{
  "n_layer": 14,
  "d_model": 512,
  "n_experts": 64,
  "experts_per_token": 4,
  "d_expert": 128,
  "d_shared_expert": 0,
  "activation": "swiglu",
  "moe_layers": [1, 3, 5, 7, 9, 11, 13],
  "router_score": "sigmoid",
  "normalize_top_k": true,
  "routed_scale": 2.0,
  "balance_loss": 0.0126,
  "balance_bias": false,
  "init_std_router": 0.0171,
  "lr_router": 0.000249,
  "n_head": 4,
  "n_kv_head": 4,
  "head_dim": 128,
  "vocab_size": 46242,
  "norm": "rmsnorm",
  "norm_place": "pre",
  "norm_eps": 1e-05,
  "positions": "rope",
  "rope_base": 3500.0,
  "rope_fraction": 1.0,
  "qk_norm": false,
  "attn_scale": 0.0884,
  "tie_embeddings": false,
  "parallel_block": false,
  "init": "uniform",
  "init_std_qkv": 0.0197,
  "init_std_o": 0.0,
  "init_std_up": 0.0197,
  "init_std_down": 0.0,
  "optimizer": "adam_variant",
  "lr": 0.000667,
  "lr_mult_up": 1.39,
  "beta1": 0.9,
  "lr_head": 0.00578,
  "grad_clip": 2.0,
  "warmup_steps": 348,
  "schedule": "wsd",
  "decay_fraction": 0.71,
  "decay_shape": "pow",
  "final_lr_fraction": 0.05,
  "batch_tokens": [65536, 131072, 262144],
  "seq_len": 512,
  "doc_mask": false,
  "train_tokens": 651400000,
  "steps": 4765,
  "dataset": "wikipedia_en"
}
Below are experts of layer 5 (counted from 0) of a mixture-of-experts language model. Rows are named router (the router's row for the expert), down (a neuron's output weights, with its number) and show model dimensions 128-191. Each number is 500 + 40 x the weight over its row's rms, rounded and kept within 0 to 999. Numbers have three digits each.
After each expert's rows: "raises" lists some tokens whose logits its average output raises strongly, later layers aside. This comes from a sample of Wikipedia text that the model never trained on.

# expert 10
router:488588383530428511518481475430504497521513465454517540414526521550527490476467475530452490558442496534460484478482517511469503454506527474512530454473455464451496487504510546474461445570518525
down0:482438429453528487449561499503491491531457477512507497507448467528564513423483498485501481508534473472489528500561491532543527452502496486520449539504551495469557468477516459526535515510502497
down1:477509504465422457533557510460470501530481509479484499466510518483430550447514473432520500476485481398534493499549550548496529473519517487518532489467499505534472504509452500545543487537511498
down2:517415435531483511439553507552539572481494500457520530555456476531510490428512479490469553488441592434500501432493493539499509498523541502478452570503524502561477535524464508488461511471474512
down3:474483626530536565504501493536477566473457604620485512509589470486474574491486445521608453565514480562484468490488374503510503528466576561499475509534530459484504519533492509459511558479496540
down4:516448483444518535589602477509478508486520547492570605532468480508440478482531541458562526538516540533557519467474507487450528559555500537506498504471522509519504391512534527461461481516436497
down5:462457477507491472581495517568436445530460477439510518557503425478490445455486500472463506473498528467510422500494548452532484512495495540517452492541451485469447438465514473458506457430544527
down6:458514544467535472491559433421558527466514527557501472489449539511465538596533490519470521482460473545491503515493480517540519497486477506569459526531537499548536458471505491538546507498501560
down7:536511452447512572553455441489501511481459470409539478433568527439481480457514539522493502490497499536513494522557566513489485473547429497433515486440483480486471493498570591474463533490480520
raises: " same", " latter", " next", " United", " last"

# expert 13
router:469425521476419469535518510512546524480474447459619546507558600498508452491509526499557539483594514489462523469437499522467531467417469558511576552495511482455512454437443503561510565444569528
down0:512471537526555525483510516514477485504499533461526485485524530635500536445493495464499491485581536454587569483512449531481518591459547463480485495442506576499477537495540547475531413527423527
down1:550476494427547494500475474532519542539431532412485537576525485507530509521536459528510489521553458494428483503465526460553473513505457459506498504474556541500439536480508525401531483507528457
down2:519547572508520482465482498583510516513535465466537517447557471489496538532428498564476478442480471472524500465439529492478525457523466514556507510592455510468540588614522435522499544515497426
down3:432477464474539504535532567484538496471469518545588522505491504503464512521452499467538478549576496518495548412471513509492517509379567501424561539477476540505487444485438476480504464496548508
down4:447603582551450480563567471544498494474583507507492469520527542499376541530512546530505438485561512500527535571539564507486524540535538520444529498519456506468542472555561440522497500484512522
down5:541530552490489503545469430532544487522493526559502501570458494487525495460478514536494531433566478500476496505481484488552575464478504457502439535482468471450575469539427505447464539542520450
down6:424524477539436521536530505467527516525519455507549463498475466472504484565504478508518498523485570483445567512457437512486520443517558453522485552511528503526509521431460484453532514441472485
down7:601495486437493547552526451525533522487474467422537518477444511453568517454546468475558490502438520521486513536485483537461516499534469417438429466499477497521453530483504522463554450502496525
raises: " the", " their", " this", " these", " our", " his"

# expert 15
router:479581508476402468546556567417421458508503416502477566536515506474444497486483444414480488498466544557495537554524508544447533456531498492536520468498496524471534526466478505459494452522566569
down0:475504493494509531511547402549481548508512503501512513543488478426557486518547476497527485478462452539481470508493515516464600527551468489491463526528489517486480520491415478470484526475567468
down1:537399509519503438517524507520498503498553506491529501480487488462553486436532514477512495525512465463470442538488472491463436548527512475549500542543448546516545492490502574482483491493455522
down2:487477613395502416472596538521506499486472521480483457535534494534550539483487521468502550486475578474501514517524509563485517479520435542588462490554577579523482497487489538531582496500496554
down3:482477562393514468537480442513528486435506471525526483485518495509489534498516507439564517522518545489539525615509488452523508452483531485520483523484543457535473534476424524498523478508453507
down4:479525520494494495537488476420516553513493497520507470544551454502489530536577444462546433566534525540475507458540506418533495473509497501460487532515476509537493433442424496425477519482454510
down5:550441462500527536609437469546446546522441432521473490461491535530479535486576450536545510470586454555421487504512473597538472459482552559523431522488489481504537518479507468563533482537505442
down6:489486549484488501456465525415564567528487539514537536489518467504473488514473528480518570488490594507524453539574529539540511464586467531526482543488486493521443537488581482511417502481545487
down7:576438445521481499520513536488515512453431498486504507529477451472485506504464516482517490521517467494515454488460420442414472549486473496551475452497498489579525488561550453496480461531504464
raises: " first", " last", " new", " next"

# expert 5
router:503507499470521497462483503466419501568482530519544446486516588589522517494513470487552488518520508504573513541518487461521461585542461477556492444534495514445555508475496488514465499489537562
down0:520475494493434537493533497542458524504414453463506545466483452524504537574498474516514506640503519481443442537465484499452533479509541496509496508524473434480526556429525528476468440531565500
down1:452501567488450566515470495517507490517539461432489442451593519522487485424434543509490486518442496547456538394421543527510553458455508481529415559499457504495515482563572511551438504472486521
down2:446462474526532462444474506511468517504486536533490559483501495534529516476481501465502560419453452513491482544548496511418469548471472543484547511531483531424488536506549457576535450436565530
down3:509505562480440477518497475521524434492473441499526539531523478502490488502506464533457499516548527511478530524427467525488536472367499480579499566503490441614508474417531510495572464544490472
down4:482511523471500606483490477595602511478525531529459554517492511457502508496448456483516506570473496488502508472457486422534461444476528509492443503526481464538500456429460561514505486479443489
down5:484554425513413379489490539519454445469517514520411515506533472469497500561532472531407511481490572565502519519522473456492555484485441504429551442498518542548539520476510495422528488491518466
down6:446576501473513613513529542459508507520566501545535470513527472545526400418532578462524483458534467479447586519512518574497510526525491456473453587526505491501499534477512565531519525543446468
down7:469471494477482477488500473493519600472464517527463478397548507506489521494492479518444490526514488494426478448509511431549533471509501483516465499512483402472432491482465512507485566532539512
raises: " it", " the", " when", " there", " they", " he"

# expert 20
router:509500506538421502514528478469497542494426532484535508523552509420514518484479530513503455533439471502451529492488482516511498530532471490423547508487558476554488528505538510503464496471491458
down0:531539474545557464498449505568507478512425424472403500556421522539505490518522507541520539497581507477504498493503472474496499473491525505512478514516484519500481512513558497486542443484495540
down1:485528549496581477463515514569505518541566509539504548508427443490542448480488482493431502567524499528506463510485557461572428524525555492476521481520485444499529454513540532628525529532561538
down2:563458535479441518475520498472553536496497512462453564467497489468567470511485509535486559438465539573461563466535511533489498508506498492485551467550524495491514446603496472493481549474492436
down3:546469596492550547533449528486558577446502501477486523489514498554473559494519498459473532555502480487456490507457468523451495524473499452494523470521497530442456476515612534457474484494460519
down4:518469525553490470487483541476519529553481510493458417499509516441459543524489501475480563511479460535555413461566446562443461492494552415496466534497474502502410542446473492528490448503475465
down5:505511507507540469567519527445466505452543500511532491473452482535554494513578535465557515546521539497553529544561561495444470513483444507503506463494442479448468426530461522550469525521453500
down6:508478437464412490589526469491464544501454480488443504499450490567552379490521498522434475514531492431575516441481475524466542538480563499544496504489473485429497483503558480555521495590475486
down7:537503489536531510491529560472492443444522522516544452465489475492444460528423509505477472493507542490495506571532518587515483454546491493479488567549483495494529575441465485503509509452536465
raises: "|", "==", "Team", "-", "==S", "==P"

# expert 56
router:467484527555466516507507465463527527532440549479460489547532530536481530560433613475423548507496503526419463535463497524491487535462453548499566524497561499466495450492432459522481503509424527
down0:496467535472604566486413514502470480518473518569511493509468491492551512472546469499525489536540492481574399496578472485427482472457539524491536527487533460475471564546509499461505462539545554
down1:552496442487447494438467487627489515489475531564505526517467493462482507494448521485513501506513493473507477437587431513557451477459531476540468511517512549569435457572506569508472552462552544
down2:541483430543540571515444519514426450464508500483541495537524504555562528561463435516523596463491567480489509441522503494511475467523566519449532501475483546503448578526483509454557453488516554
down3:554535485588553430497474475434544480453491440527493454494489544519456458496515468566594541457512548466488496453499520478585537506505523561410485572482510519510504512471522461461500556565513499
down4:499507444491526582471526540508479456517487531514548495532556520496524489524406521487542478472507459472535493548507506525464541510493486573402457519440488513488504550519482509524547456428455439
down5:455484436498515535540516504531468459523513528548511485484531459512522548500457444496455532529549553526523521513529472493574463456564539484458423374574433482473456500521477443461514460472511477
down6:475528536476456545478500530520507552522477494455493527475457503529447448498499515568492543486562538480589506554460517498438533456500458552430523507466480516490474507547535492591507481543454471
down7:494519536472497476458511478552461523474469485440495482520542496526438419584436472517519476512549472487464527481417499589478415448503543500450531510521610554464559506471497577526539515453458539
raises: " ", "\n", " South"

# expert 23
router:537550550485477444465517468435589499521498463501476582493514497430382476498499524490385466516513519494519500525489432453512519467554540515557469523539511498548546502449445504539522466526445501
down0:563554512487439481518556474554456528466593552489495525567500476494493435583493536442521529512561529567450518533445500471541561422461461536430512443483491459482389491502435483445497475480529517
down1:421521560456524533504446448481493510539546578452454442469539511524487512555471574500528503440436460494503493482492546507512521449475451446514508505561470480451496503527496464587506503443458435
down2:510472406463473549500480496503491533534441501447434543520562464508546427492451464447500543451447482505537451505569509453503495509553497486470419450444530534516476554511465499453528461573482496
down3:462504495470461531470469497529542513470538527449536493448565449555542507534519489543510522528504452495420531534485472468525509484546464493560518499477535442516521440513513518524470548479438541
down4:566458474491443519507521545492492425492550511454486489514502474505506521514427522478543522593520504489472539450531507452504478449526520469540504432476562543514484524504522534558502526493478468
down5:526456453515523596535504459569539449510500425508537580517424510475478549503489551532515526470476507505516536443485569461522506526465503521500570443538432450503545487480485487514484543550499546
down6:440493603485454431555494515512461550510525533462489472494547449576490510504508551481575475575503472546496523523435561447506485500492479447462479444468489419507512504534546557566541456405524472
down7:493560485601521422473536580483516520594521491455537499510471521461453492497603494535504510560561496513547499499512519499412481562471517438512436518537431482508480521471481486411541510532488527
raises: " large", " significant", " small", " few", " certain", " new"

# expert 32
router:497435410578461441505536462507547527483520495591501590496544536473530457405527469436499465480440485558472461462560457474520496441442552433512396463510439520534506499451543555474487454461561507
down0:514503507523458435487526522499584497400492543589467477553595496504513481427455478484493534547489548509431509488490465434545502501477500493491540515526504541464542485526561459537459430465555537
down1:481498535558408525602509527513410518517514498443528430509489541515490463414515535544516502548492452460473500502453499498503482554466603453443515517435505519523518542529502532482516498487450479
down2:572563531534445540518457534474426442493438529487503505502509489408522579459499470563514468476428526580496493471503462443488495534560452464499441467498499524563508556471491519433509519524506468
down3:575489541519446458531620448519485481485460504505469449548499540452513428499562486524486526513503490532505558539529465500515461524552484448406395539549486558556471518495533542464520519511530476
down4:471505503486471489499470518523524523497501487464536535486512439497498466481445488528436529484446538500537484461516487443537536506544441519514459458507514487563491474548511445556534538592484538
down5:501518543487614457512506506533503497466523498536487545455509497522488536514504481489519515431453531525465510518503522359491496453459505520551515497559537461478472522522491487486512457452493503
down6:465514528552504546447537555501419469473517519475478493416471585489490512611465492433553517522501513516506500509526547533515486486507562475559436533550537519469518477492512449485485520507495530
down7:586545531450447507507551500516480529502491491504454456536502517532542489552485457467448495465495546454478537476467492479494488475490572479429503464536566480477466482481509482460419528432506465
raises: " and", "'s", " of", " (", " –", " &"

# expert 12
router:514531455477567563519537472439476459528472426465505590513568529494435492489487509429540500494451513440484544448424502503477558471498481502579440487569479512594518438511513489583529446436473530
down0:511520426557502533499528465466555450584454482468453514502483500593504476537467516489536544500480437501466562482463568498457516506504478480503519494523550541592452490504443540490435475486473467
down1:439495462567666507450603478559471488526503520428480530473548446547507494492486538470551501521473524521495539447480507538441481478444487466471474519587494560525556491448510533534476485548514533
down2:560521504507551511503513482528522479452599541474497453507528453561442497570481441447472538482458443453524493533448532453467502525484556358466510528482506455528479574462490501489504464532484509
down3:453495494498533536471535516493552473510477409479541502511495441480528426495514519506491506479535544418545528525461497498534549584518507488457457488539446473498516530478503497520534482577519472
down4:469518523549465545566469576485464500463560422451433479561519492520483486517485559467472513475456530528500498518395455469553508575521457562474429523467494516449541472471457555506482443448471387
down5:507465494405566503431451495471439484474552465467492506515523503455497526542528492486526478432563529535525509410434430518480447501525478565491490400545502477522481387544504439528488481505476449
down6:519430565485416493502500475464447527497444513548519449456511492533539567454512511542530424463540458479589441532601541510524456515459504510487476447435554464499512450504483538510512503506540497
down7:541497463508582559510534483445523446533470495490560535524548457593487479472455486456541483511495517440445529526478443523464551503475466570500511500567455478514460487496455521517536483464453508
raises: "'", "’", " were", " are", " of", " involved"

# expert 40
router:481518504479497530526475523477504513557500478509477612512587494545415467555508449476494503599557504515390450474444485478451601511465481519501458526575477512578501493488457544524517465558505438
down0:486483533489500523469516504465555469585601478495530485502553493519500517503474607557497464450497485462476540432517558437561448444544499422496438545523528467544506483502475542469549524556492486
down1:540456443441553472457532479547521502523461444489456559471609454493518486533446517526401540531535471516581442476572481511469488444489531500575494594519515513602453465479476490464487429516517532
down2:476502526539464492490554400438492502516446455507442506512479545428502536512588492477522464529502474477498518563568518562552574445531452570484531533485556497535484550421546479497470490567468544
down3:562534526523528530504512462530509493583567461509597492587528502520536474514518512517504497522447443473506563539510490567483515525443511508483550561478525539485490516483500478531488571540490477
down4:466525511441477526526485474544505556516436544565467531452514502474508470514463481500546611484523494571440492553422531493511522474491469425478520477470477484461494480505419465515500488440536457
down5:433515495472466515509511413473486481506502473501454447475420545453383566495518550494616546510541478484467574425484525514501472526475424497454462538459495508504465575478474466456561478487483546
down6:505516512497544500530536564533508537509466516471513461524580509542505484511620503507476470485544490514509534543461498485561471491507529472527516566502459419518530528583491565505494527498466520
down7:479463511554476501568547448467424486488523523540521475466471530430499530475542525473549505450537457456511443447481490491496515543497563518462524564502543487482469551466516583454545460502565530
raises: " were", " who", " with", " from", " of", " on"

# expert 49
router:533434514509487500489520485480494490481466427451509411519529476542491470476443512516452519501492472513484510469486538513561525445441527505541474489493498495496506520460504422485425464501473508
down0:509455525433503495468512522463505451461445490439564557520482524399537499448502492471503500482481490553552486547522476575590550478462521493460476467499503488433550501501534466441575472484452480
down1:542475517553456550556533398526509499457475526493569524532463457524537470540521482468512441481503433497513542510422504573421502553453510511492485431531396523482478532519534528519464434427511553
down2:465504451461452437516467462469519487546469476453491483518457498503508491550573445530496488516498492597471428516495499503424505544456509485585555471491535609511577451494562504510575528480511489
down3:546487546426617478466433467448403475450431445472551437475536515536414481517504570475466577470513484452574570468543418527503551464461536470547482466552445519571529451510506491533492479575456535
down4:522472578504580473507504512502439540520584524451509516517524569457428427450541524511533447382531553518490511521491501531538544547431549558490540520534420559501483478497527505557514445512487498
down5:388609499570587545454522576483495494558492539547545490522541452452452519444539543503472522563521464512505520562494489530521502509486450534550494565472472503452540491486553522563464524489494504
down6:509513497491468464529484480537495570525494603499510486540589466526468478557523511473439465561549481480473469447475486454452482479456408554451531489456529521488565560493451490520488592460504497
down7:504517444535512516479453562543514427507510470532577544487526505556463506521502465501533550537441539459559538466531473500517523511455489429460503535570512522526535430564525565511517585496544458
raises: " it", " at", " the"

# expert 38
router:445517424482454463468526495463470544556454491478469493516508634509474509462482493423573456566459469540541534559493441435512494499511490455568478470488503511587497505491576469527516471430462545
down0:486555513475594534487518524514537517487491525511542480500490567530471502440541552544489495522478479529495506500524445470502504410478466548462508526536455528500471483524555501462516545548485572
down1:467472502509427532476515480532451539490403534499478490443459480456544484436465469422548548553572441483571485602494509477508530509532410478557519564477527485553463564496499523481494528481470465
down2:458489479378489493520535463564498471530526485483549480519473464473474397498529576517472494445493526509416442511515504475571514472564506506484468523501425504436460517452407463517593521497480424
down3:431526516460430576478427510501476546432481460493566543487450493390484508448419492474457471532509522478467524533502500446486533530484496548471471432467531433456495501466547438448448471545501455
down4:491429529475479558462466539509522520604425521485492503431491618532526564561463497477498435508552553508488503437438529494483476463468516425579517480541524459455483520477441414528422489550524491
down5:512545463545533489509471507479564484525516461497489487511575432437489479542444546416488495458509523506467540512459529463523429508476467413455473538444503538560499495465496473481530459499451517
down6:421512430507487517523472446465510572513370465532541518560449529540486480542534485477634469532548484547476544484511503476458557533553474448422520484455516498518499454425480463403508451561598548
down7:491513577526514509563509440462512449440472476470530548462450495474490424551516452466520435470559530474497470469478493488515428598482546469589517495583400448457529507512524490564420500575527489
raises: " of", " under", ";"

# expert 46
router:488518527565477529476500516514553495466515528498483484504586514523522509519504498482385540532460440466501524571479521464478457484497498448486495429537427491434536513560503483495483544447405527
down0:498543509504487492540535491471467506506542516479450487510502496524535547512540480503549551429483556505457464521517509490495503540457546470488501484509456494509518514462535512473458473477503530
down1:469499458544456540491511491529485530517500527485455464486474504520488561518507542510496524550475404509527567526456441534501463505564479549439482545522448466492473544504498527509518503532465438
down2:491501472573431440560471493503442463455491413462433508495432451507487464559493497469451469477511491561498516558486499513475453525498487494478508455451489537419532412434498461470509507505553446
down3:573491450521447494501498499573453482556442521476570529517481398475492540467534498528537476517548457602494506510471497567474543518482459566474477488462487455531563495481446469524538505525503476
down4:553515637539480454502524541523474544477599483507598537508454442441488529514555506415440503527495513507530523492543427503464496541484486413450512512482423475524476489470530519441511443492518487
down5:627491583466440456509528497556544527490463512544377453486495449503546436484499442553501552501454523523442467458463498520477550469507497481437563442503475457539513525552545538575503540477518466
down6:456440496535487425522565519510498525466483486559504528510540496404488544490596551520519496507499488514530506490426508441494446519536492459483427426417575482488445469505497488499543501450514473
down7:536546483527448517516479508479517555516462509544491579521557420399466425520517542514480479461501477552518562557467500494527496480522476499462508481564475539508475514493529487507511495545487487
raises: " but", " which", " though", " although"

# expert 1
router:540493541486516544456556514504525467553504452480531376518512592614513540536489495541498504409504520490429509503485509460477506449471473488508498557514497489528542554434496541550458448503519433
down0:565430547492505539527484510485481447470550510527521544548509466510467489510491544500445457516532539494468492475461543460463517487462501415488533502501507444508486465519467511499533491408505523
down1:548483567509528472455486478504503547573482493515497458519536465502542554462536529546557518462526528466450541476523496492502435504450453663509491530455493521485544450487517503479536445440506448
down2:574455596496502509521523474514506504524476528510478438476497501440449571497518495503510451532536479452521536496457486515515532494484534499593577420546543561501518482488519470443553543571520507
down3:500479488387540427522530490480504486523419519477496493495570472492541488465525501397511523554514529535520538449565469547519549509502496461485473501490516506517593527506461530535501524529505544
down4:525541551529451476511497488523423507478568470421493480528467509472433554506500524533516540490537437521483491489485440469487485461488489481466563496574500527567529463497524537424466515429531516
down5:534512532441480483502507514523511495485536488493506547403520526471488557443471471536479506496518507512455460446484539547577501500549549510425485505475583443415497442483425499536487474532564444
down6:598455437491531484517488437460517541518542508480501553516443544432453459541440415474461479511492480552490442580533478515506493462524511406499562588501462514506457485460452475499520492491482506
down7:513483522505523520498485556453423418496544471489453476460486454488454527508501427555435503442530498536483527514481500508467515503465484421479488488461468511475493479513484457445593523457499580
raises: " the", " this", " its", " their", " his", " a"

# expert 28
router:529460493473405468466509432502517508529473557432429445512458545500507521565504507508433468532492444485508492522500496432516522558449514500535563503530540449518422541503543514495487530447543500
down0:509524512518511538537459596508568596457549513477501453432478498538514468483456491533510460488473511472475497534357524489497460488506490571599556527457517454540506465517509483512492431526450450
down1:535480482474546569516474504509518550462509471523458518501554541565557535418524483492569527470459527427486538464508459483609526533428523520490524453490394588524539473528498445545464525472503503
down2:491578529517531523549486490491471474532521475501551461479513584544500456498420550501434479487530482509526547534504483489598460419607476514497555477517467532511564493530435525510443535484391469
down3:474507414516489525571505517487544513455514521529518459523517473508505479540529458545558495485502530524502395563509472520475489429491477494436511480466481532548462461549493457483522455504497523
down4:507454436525524469526543481501482474542482512528437509480539431454520475519491455479414546499470486535499390496496528507499485452515524511450540507504537454600490548481500495507551504512472473
down5:495443469500452382540533511476519437516503473504558519472500493482474503559478406491467513498417547444451439461508502499407400435462485435507493465489523504551493536459544462478532528461463477
down6:509437479479494523544424534521503550480553540495535525467545479511516523443438528528482554504445561459463550483554425524534604495521496535482482553494508477556545507544532557474445510463482454
down7:539504497500528484455448498535477502509520526460494503516479519536452516494546555471555524466530539480521549497513457463541557445540536545439521525535478493480441520483494472498516524452500575
raises: "|", "-", "\n", "In", "On", "The"

# expert 35
router:496518452574390498477450515435509545502483478562543509492491516525449559473494449528529497564514484534433523523503427473426537539548498463552490493504469484447555473470534503490472502510541483
down0:475495507485480496455550472531519474512472491483412575507473487513516521500518511481450497551508537506437528466475423483448564476482540456490503507424504502521548537435505485463517468469511532
down1:524560549451459531504546466571515527403582572507485524503533465401439487484492487421529531528488464444496475505475524509544527512439434497485515521578563489518491468526468543501477501518503470
down2:473474492510540494470477511466482525488498482532477519479481513443542436583525543483390521473495537480522531523412451503484557461516506463536520522532486484523518531446500500529492518505493502
down3:462510414552535535554510479480490450456432444494516530496433535512539492507484430476535486461480452540519508579514484589531493480535450462543471470499543519491508507495504492501518615498537467
down4:559504440501462472537503421466530534500473523475469523451489579564509488519501533504446488419531530519539479487462443476534514574472474468572519580461512461517498497440485460522479495466477557
down5:510575490542511495491473476489495515499550460530474490537498538496508422511459471506477432511468370458454470468440533531573500497540486553540480473452509528470456483471465535513485564495546474
down6:498454538514542474446483523464515452622516456522491506475549467532490474488536540438424434465488478550531494480501497482514552479448566436466517517536452442517481507499505543552526483443455550
down7:521465509481462471445494437530497452512482569436468506492481516510475530464505448518528455490443501515458574510466447565511534491500480593473474441464446513523589480466451513529518504511478516
raises: " following", " first", " two", " three"

# expert 59
router:560494499542508589457434551488520519587501412464524535502589543576508448513484513518533498460506523463509446478493528466508440464469475498487410453558488460556531538507454504555480459484456557
down0:444513497494626465515492502429459447489480620504468525428473575522533548452466528469464495464451524400481506554530542501463412529507522480467448604534475553473526534525554451527479530489539499
down1:487489529463547478538510545458515495491443435490448479554478520438408496449476508464479490510483514533503496481523451433496531490470522560509441453492490510465542498530490499476522483528492548
down2:504524472466519487489464483489566435518447551521492480528429477462410537515476455479529457492491445474560512526470531498523471424528517548477474461534465502528529500522541515523514498499525538
down3:502476445444478534473500454411538502465439438478515526487509532473513430533436481493528534454485526511536449503471444499423543514464636513498518470519471468472501476459482497527520519566549532
down4:508423443498541557552396429494484534479519529489524494555528431435550491540498487556485498539482494439494447418406489487482472522467511519471487505460380509549469517508481544471461587514525531
down5:487453559533519476462517491572522439509512485495553540469501491550613478539499550493513486538538522482454484436463415532486485499503535533570511530600422506522473485577524469496436520490500538
down6:508545481502478534443480521534481507549473506513514481496542494539533514493456539455535522518484392445446474494515512552534484472531575488554474445554514476479456551505493544560472537553525431
down7:462436509508506535433486454476504522517465491475522477426499473515445519509509537528548524535585539510493478541510477576487561524515489491522469513500459502479459549464506412540557472564566536
raises: "\n", " and", " with", " of", " —", " in"

# expert 9
router:445498502480448449450564481438494531490457475535518502551520564476440548433482458430530502448429487518471504543541509455462511387546520466465413518506484514547511477450580463465490507459523564
down0:425473499470364507533519517459458516502527468517445445527485507564493442472448507505420529455501514522503502455517469545485480432565500522523550542491477471445506458461495515525476517475503500
down1:501481561526540471497514510450548505480497465500514472598498416498487490502534492484475500507474468526512551499497494529524466513502511508483457529466430452527505552508450514505510457462548533
down2:497600496554527482533523504447535584584488483457479536495494520490494496534548460459526492543441480424482518493477530561549480443481523526522514514535448462543514505486407480459522476541576508
down3:500502455493496526424485599553466464511470534475579484508476486482496509515561501570481410507513467503485528544432611518502535572495467585489537552524584509464457541527562459540490520453467510
down4:440527464537452585447486482560473456529483553462503550436481519546483480506584499537469459420522478566422457494482516416500473526503525526535511483423511501507500518547505521508521478501523477
down5:498413465476452438532444476520457531532498540519478467522485564508498477497486449432486525519462458422473563534498464508461508482530459504531507447456511508503438496462519432480484519518524462
down6:495538482462444468531460409479412559525540495484488519451523517522488475551468505465553502504500530446495497487541491466557433501531476475448471531510513459560543484497552460507566422471476544
down7:508483462496515537490509565531529457483528504494476537529545479487446430538444581510503521460518506441524544489487523480479520471513527535428507588435464410550550502450470505493548508532532515
raises: "k", "-d", " and", " &"

# expert 44
router:522437558423431572517464408500499481524450479419527483399507547589463483410509482561503554559497505531400488511504512534511493499514496557543450447513519460447475551506530557488426525494543462
down0:508445498558554464470567488485503443543484466544516485493499466519479509461567444443480518506451548511457490448482480474429521493486526483513437491466478459603527466518449540504461444519507471
down1:529488511476517519520511495517469571413460495491524498515497464546547493476522557461496529541469554509516452537481468471535502522432521518417446485519545474461545477561538501445515514505532552
down2:463542524475545474557509473484511496470525486481477488489491551510515471494486443492507515484560514515526481494416494464427526449440471491495494483481500512521441510504552576490484436546496519
down3:490489507499478474519509473549545508531502428474495492467469468527446514496551492528528483477549487398579503522479460464498570469451494443566507532531427501513521554482560489469462520465467533
down4:493515511472532573494513502492477619469521484477487563515503475515491497521487614490496542547508535506522470532489506450510444505528457493449514462498470543426523415577529502482435494483512446
down5:480484516483508427482529488457484548510499446453456512530501456537478484596472561557446499502501495458494479525468456504509483504496468491528495503435525467512478532429497419416461552510569516
down6:427551476605495508486536481485476542469528457502529527483533413484469491525483479448511523443486523511461515484488531518466464516429468459503467485470489438488518534406507457501504525473498506
down7:500426502535481506417504522512522507506431511527517471502509488454517495515487485500509554526526524531507504435520508582502552548517559476538477534528555502463484470488486493512560595486465421
raises: "\n", "American", "====", "===", "===M", "===E"

# expert 3
router:592496502460414495540518468476522495545480440464432424484455492554440509527508480483513471571538505559475477429503508522436498440445500463570382464473484469520481581472486484492481484439502444
down0:504492570519510530453548465459500485535538510519545466490466512464497433511507534515516418518483541483491471584535577483535483552517518501491528527433532530479529469523495475566456553584436481
down1:489505472554509471496438512544509501482431432515468568591483474477515472513532448470486446498523457507455569512483520474463470477478415553485467416488528539499467536464437534447460451389529486
down2:406550527564506474488436519533502518528524504502524577514472470523442518470579507445423564572515498550508460455424473471410473504488537507502530473499474539491492468447459422504593490534504464
down3:486480465490553523468514426499544471482514535523469497440495496526563493451592471507537486468452525568435537498484493435555473489549455549449519494555551465530487493509528494483450602457553498
down4:514493443531485488483558509489472532501494543503504529467537492490495474490472533491527549475468477479569545413459573428493556436481515502503502537471473575502506537415457510493472465500502570
down5:498500446504491475475508502518543481416521451534484449498508498523499442424441526545411508493532591389461499460472518509545508567496476448409472480489418487522483489522500529534513496475501471
down6:439533498513593472465466524442543576459444546491513496538475463478535480498502455459554493525475537487423496497502524493497553457488523490522409529535515442527434533465518444481491510544435475
down7:443521541471493496569465527517500480448513581472529489500447463488448496460475494432509576384436490465540450545424461539633429456520489402542538511376519477547495518486587449504525523399517489
raises: ";", " area", "sh", "line"